config = dict(
    n_layer=14,
    d_model=512,
    n_experts=64,
    experts_per_token=4,
    d_expert=64,
    balance_bias=False,
    norm='layernorm',
    norm_eps=1e-06,
    optimizer='soap_variant',
    beta1=0.95,
    beta2=0.95,
    seq_len=1024,
)
Below are experts of layer 10 (counted from 0) of a mixture-of-experts language model. Rows are named router (the router's row for the expert), down (a neuron's output weights, with its number) and show model dimensions 384-511. Each number is 500 + 40 x the weight over its row's rms, rounded and kept within 0 to 999. Numbers have three digits each.
Before each expert's rows: a language model's description of what the expert responds to. This comes from a sample of Wikipedia text that the model never trained on.

# expert 54
Pipes and digits in statistical tables, results and scores, plus headers like Score, Apps, Coordinates, metres.
router:479430445490491486480512590443478546534589586509510504514508506515486528545546472602471499498494375486534531482476482528500538455514443528516408447506442396454460503488419467468491527535546397446395534565547549485508531409461453455518513505451527487548516512505488488445509482515451493494485523492508483516453477496396525479477505463472500509482427433488580583510510535490543488489488
down0:429486547441512545519560492616518455498506465528505480488469523482523470553497481582561488541517471454421518497562459571521423460422483573588502506453534480452497445483453433520509442540532513456447526470475469460548522529496457489500470471521529485424490505509469497591510483552545491502558547465519475413514456482424509451424509614448515495493443529528463540499502534537421576467480
down1:501485489481476500525506503462476550513536541538485409552523421474514528529459555528537459538558582495462533571460496512521504486549505547491542480540454447494519535505509468515525466575513432482530473485503520465525501556545528513485533448442488506477473517468501415520515481407474529547536447413514500465501480587469508511478505452466496441468488498552489559440483486546531509458482

# expert 63
Punctuation, math signs and separators between digits in data tables, identifiers and coordinates, such as pipes, –, −, #, $, °.
router:463491468510466441517510493490531561517467579555475496424457564512544496522557491501545418426528462454606531476549529426459468476462514540465471442452415480523533470549536433470484494483462445521512566512479522555486516510473500469497526459513498529498523502531521482510505354522435509486527492458566525539503452433558515530534443512495510514480490464507470531512568457573548485502467
down0:474494529532506543466499539486463491490513523559542532455554471487502428446498474549566516467537544541520456469480540533545545508550516462508489521501548491474474536522493490527528480501481479532510579557434538472546477462511484582538437440506530447529572484562549558453428403428534557442520472514469425461484556515593453491514540423582490474501510554491421515454510457500495472528482
down1:469490531427459451470482541490509440523491526543468480371512523499460526466523462450641565463495442499510434506570554507526589538496528504422465490495524457446536474469467523581509539467485502424490488482531499565491462445513525440471480511509460562447521522463559471482485513487534486549507459540494466518461413504544493494511476570565530474515453483536536484519528437405507476468476

# expert 42
Capitalized first words of names and headings, such as World, National, United, President, or a state name after ===.
router:499469459486496502525569501459558503520541523594516469500488459488489516522534467534470507619490498489477509513494460421487542455531436479513526521519444484473477515494475516455517550481496463512419589528582585534427569502488434500516520504506523491499514516509486463383519525503493487465500520487506496516469536524424480493466555438484482500502538441504610586495482565465451458491500
down0:429512462481506440523518479521524450446463531441530554543467477410473515531478525521500543492484527527477485562461495499498508443423567521445479533503546470515472495390507483534494572473510464533463456527562558531537513496550500563498450475489496494556471466507559572558518528504507529474514552491547492552534465510587475539543484503480438528579472457515477504513544501452528562519482
down1:525549479483473514553549530474483597631518509535496431494504528543551473474429515481526437552597500518480464497366506537520378495477551486458482522504501512492450502631568556572502479478479574493412468540538419510471514567541450465524542523494472509451474546525522560492596392449516535491554501434478497458448533494510554543483468472480494449543457495528489514497485474531544501416448

# expert 41
Demonyms, name and title words and heading labels such as Canadian, National, United, Spouse, Discography, St., often before quotes or States.
router:506469451485497498526572499465562501519526518571516469504483468477495501520523469528476504644499506493465506511506467444498533451528449487514532528509452492451477515493490517455508548443486477514455557526561567524454557511489444504523510507510530493489513509511490470388526527503479492471516519481508495514454566523447477495472546427477485498501549455506610572496485577465464458491503
down0:461522506604433496506534464489525495572510529442497573429422570535478501424543511480508498486554527493570500538511565521500532489486480457492530482484425502507465513531596527473544490513574483542409580468496470477468514543541500534560473479492482494468516528533437455568518531523544571505503489521504491552511536521489547475564452527533569428481492447478562541468525429532535470485484
down1:520476501496559516557440546531481476438452504444557416526479484453547479507538479513476518520537437468497505501453555467529477464540486554460501576510487506486530484427432461480519479529500402497405525532480499519459500547527521480484486500493502445609487493621494513484592458539513459463517529532502575495499444505507563538476483510547547442504483520475504551539455565474523452484525

# expert 62
Separators and units following numbers in dates, tables and coordinates: pipes, commas, en dashes, (aged, N, month names like June.
router:489525510545459441500434511471545498580528514501479504473562495539518504548542505523552446478521466473494574483513495487500500504501483510506532457413523480550507514507483500499522549523474464388440430529500499520439484489499489454417479488540572487482467460581541383490476451489523491492543509465462538527539484410513551387545498497512514456463473506511524539569516537562483516499450
down0:443624499495477502468537495496461542505536481421490504508478494559440518529516499442481488471529472498469511482516518496549526434363538449448500495499495530488525506515488467512513537432506459473541480466499557532427542555464515488464460574464468530466504570458482440533524490469524438492424425555509435489474528513444500488512542519489518575436416521529494558489485511497449517479488
down1:560431531499463555572485492492494540603491521420491487517487509511483488470517551559521525471541522508561485447471505476504488489535572533497495459502534598554445561610563514421496504479543498485564499484435527466512493408559516502489461450423513482476498548596535455518508473534467461524492464494499490455506566486490522490444548517461512454491508521543516508569496480503515534530399

# expert 43
Words opening section headings, list items or infobox fields after =, - or a line break, such as Personal, Species, Born, Venue, Arkansas.
router:490470454492490498512569507465542507514550540643515477500491472498485537526523466536471515605486489493479507511509464423508562466534451478505504527519434465475485512495484501454510542482501463502433586520586586527415564505482453487535516503514518486496483515507489469402525510503488477450485515484506494509466516519435478486468567456492474500494523427488591573499492552468458457488503
down0:565491539550521457443553474452477513418462500457521531437474523509501514533537503532508519573533489526501494443519567521511448512542561593511521551480486490483468513493505441499555476495557523470515494421507430487515443472498435494496512449475518499386556528476529463477490482623518497470542542442504540540463482521502478499514504529478477522440504516440625445448545492545546505511541
down1:524536505554542522510507487546494553567503497484504539476561463547461474520470578555467477500493550491547486502540552444548490463505492470565463470495503531531534568420457509531520456562501408491461540456594416431537541441506422485512454501431508499473569518387490494489469560533514495481481538527458468478499471501505520490511448441486559534538541474529469478485526523567488484554507

# expert 60
Months, years and digit groups in dates, postal codes, coordinates and ISBNs, such as September, 978, born, aged.
router:507489476511482489401544552446473496533509486494459460475419484531535534533458540529521497502534489532502535485520490492515527507489474518441466418511481512531529490579534547508452427533465462552443472462525492485532455427455533452521478516547533558519483422579538464480491527508488534472473500499539527551532459452474498493533542485440526449570496519497520595513509492464481536576486
down0:459493486445563479445481461558591552531480481505516508460560468491439544521465477549453417480493492471473432524427506459539570479476483565491495489447466515522543441502539470494565474403513529477589550423538519509512429531472486467422480495470509503459404526506554492488501470467506559451587490493463388500560519535500516543549563443487532553507494453491487413441487463552453537542516
down1:562543497477451498523532534516499510487493526504518454605529496529505525473536508463503460553481487444458522528474484501539499534507416575452530497446536455569486498520467485562570486445529546534463464562513554500445491423500477565474571423529501521475489567561541553485553454543533465536521527393472496545472452517478508551488417520463532512494451499532533503468565471519519431522507